Experts of a small language model: 2 picks a token, a sigmoid router.
Below are experts of layer 8 (counted from 0) of a mixture-of-experts language model. Rows are named router (the router's row for the expert) and show model dimensions 0-255. Each number is 50 + 15 x the weight over its row's rms, rounded and kept within 0 to 99.
Before each expert's rows: "mostly gets" lists some tokens that are sent to it at least half of the time. This comes from a sample of Wikipedia text that the model never trained on.

# expert 9
mostly gets: " but", " However", " due", " use", " what", " because"
router:49 26 42 63 44 35 58 47 27 38 66 50 51 57 38 44 26 31 28 65 42 70 47 15 62 44 44 79 37 25 58 20 49 55 65 39 59 29 61 66 62 40 40 52 40 52 54 56 57 48 58 80 33 54 47 81 37 49 57 66 37 59 17 43 47 26 76 49 45 51 41 65 72 44 38 50 69 58 31 40 58 36 45 92 70 41 45 29 52 39 55 15 46 47 45 48 50 50 20 41 63 42 41 46 30 28 43 44 34 32 91 67 50 63 61 32 51 42 32 41 58 50 73 54 60 37 20 30 58 26 67 47 48 38 39 53 57 56 43 46 39 30 65 58 62 75 07 55 37 44 46 41 22 48 87 47 55 55 46 63 75 54 52 41 40 37 61 55 37 58 42 51 33 39 73 54 63 56 53 52 30 53 46 86 37 67 50 46 67 51 54 44 67 70 44 19 58 34 50 45 73 49 52 41 39 49 62 49 62 30 72 62 50 56 46 19 35 54 66 39 00 43 53 61 63 48 41 21 64 42 60 51 80 25 61 60 67 32 70 42 66 53 40 50 51 40 55 55 20 36 45 42 32 62 61 47

# expert 6
mostly gets: " ", ",", "),", " (", "\",", " −"
router:53 99 45 48 35 50 50 69 36 29 46 53 61 45 50 49 61 54 50 29 65 39 60 53 79 43 44 65 58 70 55 39 46 64 34 63 52 45 47 43 70 58 56 72 50 59 49 45 49 50 35 62 50 58 44 42 45 53 50 68 22 56 34 50 56 65 57 48 50 47 63 80 40 62 43 47 36 21 73 52 58 51 70 32 44 39 61 55 42 34 63 75 47 74 22 48 50 48 39 84 39 42 43 59 54 46 47 26 55 45 52 49 65 38 52 23 34 72 64 45 44 60 36 48 56 45 62 76 57 40 56 77 43 72 19 77 52 60 64 55 73 52 40 37 61 32 46 37 53 50 55 61 57 43 60 46 68 48 48 46 58 38 48 59 39 53 41 53 56 64 74 46 60 61 75 36 52 50 47 19 48 38 24 41 74 18 60 51 49 54 60 63 73 25 19 56 44 52 37 54 99 53 60 74 68 48 50 66 59 39 48 30 44 60 20 55 70 58 45 53 29 32 49 29 52 43 82 59 44 71 46 68 37 62 78 24 33 95 80 71 44 37 41 50 56 61 69 54 86 46 48 69 43 53 69 39

# expert 10
mostly gets: "ik", "iy", "ō", " Kar", " Bh", " Kal"
router:75 63 55 31 65 53 57 39 63 69 43 57 58 65 66 54 52 50 63 32 44 41 62 59 68 76 62 29 64 51 49 53 57 45 53 38 61 71 61 53 52 41 44 42 68 68 54 70 66 57 42 10 57 56 55 32 63 39 30 53 54 50 87 54 55 40 34 68 54 20 62 31 35 59 68 49 47 43 62 49 52 52 42 49 31 69 68 73 36 42 38 34 54 51 82 28 46 46 71 52 20 61 45 52 41 52 37 67 49 53 46 41 43 19 43 55 36 03 37 45 44 36 17 44 62 28 56 59 49 41 48 43 57 46 36 63 44 42 19 33 59 42 75 54 45 49 43 64 72 49 59 45 72 04 50 26 49 65 28 44 40 69 73 48 51 78 54 52 45 18 53 44 51 33 34 61 35 54 68 34 36 27 58 41 78 59 66 65 00 53 47 76 64 72 63 48 40 40 19 50 40 56 59 39 50 52 61 73 43 50 58 33 60 60 34 62 46 46 60 47 75 76 33 33 30 43 39 72 51 65 66 77 46 41 39 50 64 37 65 50 23 59 45 44 36 13 68 44 43 20 56 48 52 57 58 61

# expert 0
mostly gets: " Sch", "ă", " de", "é", "í", " la"
router:40 30 46 31 39 45 47 50 60 50 39 47 21 25 55 54 47 41 61 59 44 48 46 50 40 27 39 60 76 23 26 58 54 58 62 58 36 40 44 18 42 49 58 53 49 62 54 43 28 42 69 40 37 46 46 57 79 55 44 54 47 58 95 22 59 58 36 40 69 49 53 39 41 69 50 61 40 45 39 46 45 57 50 14 15 54 54 35 67 35 52 53 69 49 55 55 80 45 48 65 55 33 37 39 70 60 55 69 82 74 21 33 46 50 54 61 54 71 27 45 38 67 50 44 14 60 60 65 27 78 57 41 42 60 64 38 35 46 58 30 58 70 58 40 39 46 60 53 39 72 49 57 38 54 38 50 48 49 47 23 45 48 57 56 20 46 40 71 46 58 45 58 54 54 27 60 00 54 48 48 66 70 44 05 87 56 47 73 19 51 51 45 50 60 69 64 30 47 77 56 34 61 32 54 67 17 47 34 46 62 45 53 64 55 49 48 75 28 52 63 93 47 62 41 46 42 49 38 31 63 38 61 43 73 32 63 49 56 52 68 74 23 48 46 46 70 42 63 44 47 62 51 30 39 63 47

# expert 7
mostly gets: " was", " were", " be", " became", " is", " been"
router:50 42 54 66 44 72 34 28 58 44 41 50 32 54 50 77 48 43 55 53 43 51 45 64 34 62 73 29 78 65 61 66 78 55 46 65 42 74 48 49 48 40 75 43 65 55 49 58 47 58 53 40 63 45 54 45 37 49 41 45 64 54 34 87 58 62 70 67 50 62 35 73 41 51 36 51 57 48 41 33 49 48 65 68 61 43 68 44 63 75 63 36 64 27 48 50 55 50 53 43 52 38 54 48 35 62 41 59 45 26 35 24 39 56 53 59 60 38 40 17 56 49 22 47 40 53 54 52 51 99 43 21 59 39 80 61 68 52 66 53 73 45 61 39 44 41 71 56 58 34 73 49 74 50 34 32 18 54 99 65 50 52 46 26 57 53 54 46 62 14 36 76 48 40 64 37 82 56 57 72 41 61 66 19 49 25 53 35 53 56 47 46 41 85 59 80 43 47 36 42 68 65 57 59 57 57 49 53 39 40 35 37 80 65 53 50 53 45 21 54 99 48 62 78 64 36 51 41 62 68 27 56 40 75 47 27 42 62 37 61 37 34 74 46 23 58 54 52 43 40 55 44 57 47 62 69

# expert 8
mostly gets: " a", "==", " |", "===", " l", "===="
router:46 33 59 36 76 42 30 19 72 34 35 51 63 67 53 29 65 40 59 50 45 48 33 55 45 58 69 59 28 30 21 38 48 72 64 78 65 59 53 49 63 60 43 76 43 84 56 35 44 40 59 38 36 56 47 45 75 24 20 46 44 47 47 46 49 49 35 54 54 63 36 28 13 47 62 54 43 74 37 34 49 49 38 47 32 53 37 39 52 39 56 76 41 39 67 44 52 60 60 70 57 73 41 53 46 42 45 66 71 46 47 35 54 27 44 71 45 60 48 97 45 55 40 57 42 28 56 74 29 40 49 36 67 31 57 56 30 54 22 50 77 55 47 35 69 68 89 66 47 59 57 61 63 40 33 31 34 41 66 38 57 53 64 52 45 99 60 52 61 66 39 51 45 37 33 64 00 49 45 58 47 46 53 45 46 66 48 59 50 48 31 60 48 39 66 75 50 59 65 45 00 53 44 63 36 26 54 46 60 60 33 36 54 51 63 55 45 41 47 65 40 64 49 41 44 42 49 69 72 55 47 53 32 65 36 58 54 72 52 61 39 42 50 48 42 47 43 62 41 57 55 43 51 46 54 31

# expert 3
mostly gets: " the", " The", " his", "The", " their", " this"
router:41 30 58 71 72 48 67 63 36 59 37 46 05 61 53 36 55 50 54 39 41 22 63 62 52 31 36 59 55 65 68 48 44 54 17 15 36 54 47 29 30 53 81 52 51 56 50 30 46 34 58 10 48 49 62 54 40 51 60 62 45 44 34 29 47 48 51 62 56 26 51 28 41 59 53 41 61 64 63 66 74 56 58 39 32 38 60 66 39 53 42 52 28 40 78 58 56 56 38 50 32 52 43 70 66 67 39 48 47 54 38 59 64 67 48 84 46 43 24 81 41 61 30 43 46 63 53 56 40 54 26 65 60 64 41 33 65 36 62 60 78 60 67 37 34 36 38 36 62 43 61 44 40 47 65 57 73 58 31 62 28 68 42 55 51 33 38 52 36 28 48 38 54 30 28 58 62 37 25 41 48 36 46 20 56 51 40 45 54 37 44 40 37 55 43 50 40 43 70 41 00 24 38 41 69 63 47 64 30 57 43 63 68 58 41 68 55 55 75 47 70 61 59 47 43 55 80 25 54 28 56 48 69 69 37 68 60 41 73 33 25 59 42 31 67 49 20 57 66 71 66 51 61 35 42 52

# expert 1
mostly gets: " |\n", ".\n\n", "\n\n", "201", ")\n", "\n"
router:29 64 34 55 61 63 44 22 44 32 43 49 43 35 57 37 57 42 42 70 42 19 34 40 57 60 20 09 33 55 53 64 48 44 36 46 40 52 55 59 39 09 45 59 60 71 46 66 42 43 46 43 55 60 72 21 60 53 45 43 80 38 61 49 55 42 44 45 59 66 53 56 69 52 84 22 46 68 47 60 36 39 34 65 36 51 41 55 51 64 54 35 49 65 82 45 64 26 74 38 33 64 53 48 64 71 59 61 81 58 54 53 55 86 29 48 55 79 48 46 37 56 56 23 75 37 56 82 44 33 35 30 50 60 62 46 42 47 60 70 38 51 49 46 33 64 54 55 36 59 43 62 46 57 47 59 40 45 28 25 51 27 48 65 55 28 23 64 53 60 36 58 53 64 46 72 20 58 44 62 53 39 60 51 44 62 72 52 65 39 54 61 13 65 78 60 46 43 35 75 18 52 61 49 51 45 58 44 44 42 44 20 54 28 52 69 81 41 27 27 60 69 46 64 46 71 29 47 24 77 36 16 50 42 34 48 53 47 59 34 49 24 29 38 63 51 65 61 36 65 79 46 56 47 37 75

# expert 2
mostly gets: " University", " United", " States", " City", " York", " American"
router:43 52 54 72 50 62 58 61 45 48 53 46 72 61 41 60 50 56 47 68 53 60 43 62 26 54 56 47 45 46 45 44 46 46 53 50 37 41 40 57 44 54 42 47 31 13 42 53 44 52 47 56 67 58 33 68 51 74 92 32 48 48 48 47 39 62 47 52 43 47 85 48 59 35 57 39 56 55 62 65 45 67 35 78 78 65 42 58 70 69 41 66 49 56 03 55 33 45 65 31 64 59 59 42 57 49 57 39 47 45 67 67 42 46 64 43 54 53 83 67 49 36 81 38 48 75 69 20 69 38 56 52 57 40 52 51 56 47 45 45 08 53 37 69 43 25 70 48 34 41 30 39 46 75 50 59 43 36 44 39 66 57 35 41 61 24 38 48 54 62 61 29 41 59 53 18 99 50 64 36 55 62 44 90 32 32 24 41 63 55 56 60 68 38 29 38 67 71 67 50 96 50 41 44 39 73 39 46 49 48 51 56 29 38 71 45 28 70 37 57 31 32 38 39 46 61 56 70 69 28 56 29 27 44 62 62 48 46 38 44 58 80 63 36 50 49 17 30 53 92 43 61 59 41 36 44

# expert 11
mostly gets: " two", "000", "10", " three", " one", "16"
router:56 52 70 30 30 33 56 51 62 86 51 51 53 44 59 60 55 50 63 31 62 57 52 44 31 43 43 39 41 43 50 59 36 50 45 34 56 70 39 57 42 88 42 36 80 32 38 40 46 33 47 61 61 41 55 22 34 22 34 45 62 32 60 55 63 52 25 37 53 57 39 48 73 56 50 66 31 34 58 44 55 48 63 18 35 55 25 62 42 37 43 31 56 51 45 60 40 38 53 54 53 35 54 18 75 38 74 59 44 81 20 48 50 53 28 50 48 43 34 53 63 38 66 77 31 50 39 60 54 99 48 82 58 56 74 72 53 41 31 45 22 75 45 58 52 68 55 49 71 60 54 65 51 47 46 54 64 42 46 63 37 50 67 61 42 72 74 50 52 30 52 66 61 46 58 56 79 43 56 77 43 47 67 60 62 74 54 53 48 50 49 38 28 23 56 46 47 48 43 82 20 35 78 34 21 56 52 59 45 92 50 52 42 40 52 63 58 47 56 47 55 63 42 37 56 46 42 66 16 59 50 64 60 43 43 46 12 16 31 57 55 71 50 73 66 71 66 64 28 21 27 30 40 57 38 52

# expert 5
mostly gets: " &", "=", " vs", " ;", " include", " Sir"
router:42 50 52 00 63 44 66 57 61 58 37 49 35 60 50 43 52 62 68 41 38 53 58 49 59 55 36 63 54 53 22 43 46 36 66 52 48 50 40 46 38 57 52 23 39 66 62 50 66 55 45 60 57 30 52 48 36 58 64 30 71 41 65 62 66 37 41 55 54 55 01 28 57 62 53 62 41 47 44 49 49 39 26 28 45 39 67 30 28 41 66 34 55 50 78 39 54 65 61 58 49 53 48 66 35 71 39 55 36 63 18 48 37 42 64 47 48 52 74 54 48 46 31 51 51 46 38 57 48 44 24 54 33 58 38 40 57 51 74 32 61 45 39 67 56 63 63 62 61 64 63 57 48 34 57 27 51 56 27 43 36 33 59 62 73 80 53 63 55 60 53 66 64 57 43 67 00 51 52 71 41 57 48 17 53 68 57 64 42 37 27 63 40 38 67 50 51 37 46 35 00 55 52 58 70 35 37 36 44 57 45 48 63 56 73 59 59 34 51 53 79 41 57 63 39 44 31 35 45 53 44 60 28 50 39 73 45 56 20 67 47 25 42 44 55 40 61 57 61 45 45 24 49 43 66 48

# expert 4
mostly gets: " in", " In", "In", " during", " at", " On"
router:62 65 29 54 65 61 23 64 80 64 65 49 61 09 52 38 46 75 54 42 40 48 60 65 55 54 80 33 43 72 64 94 39 30 58 56 72 44 56 35 67 62 49 43 53 61 52 50 84 61 52 27 42 35 56 52 65 40 20 61 66 59 71 64 45 61 50 29 57 45 47 46 34 49 50 78 46 58 56 47 21 35 64 25 57 49 43 45 41 64 57 68 44 54 83 56 54 66 49 55 37 74 57 73 44 45 62 44 52 55 45 42 32 49 39 92 61 43 61 15 50 50 44 77 46 60 57 45 31 39 56 67 40 59 63 22 09 63 42 65 34 39 34 36 64 42 42 30 40 72 29 62 58 52 29 75 45 58 51 65 18 35 56 67 45 38 78 18 71 62 45 35 67 54 08 53 50 40 21 55 84 36 71 32 35 52 54 56 57 63 49 38 38 45 65 78 31 61 46 61 61 52 34 36 59 43 47 35 62 55 64 54 32 32 53 47 47 57 63 69 58 40 53 69 56 46 53 56 49 46 53 60 57 45 45 49 70 59 35 45 45 45 70 76 46 34 46 31 70 50 61 56 57 61 15 64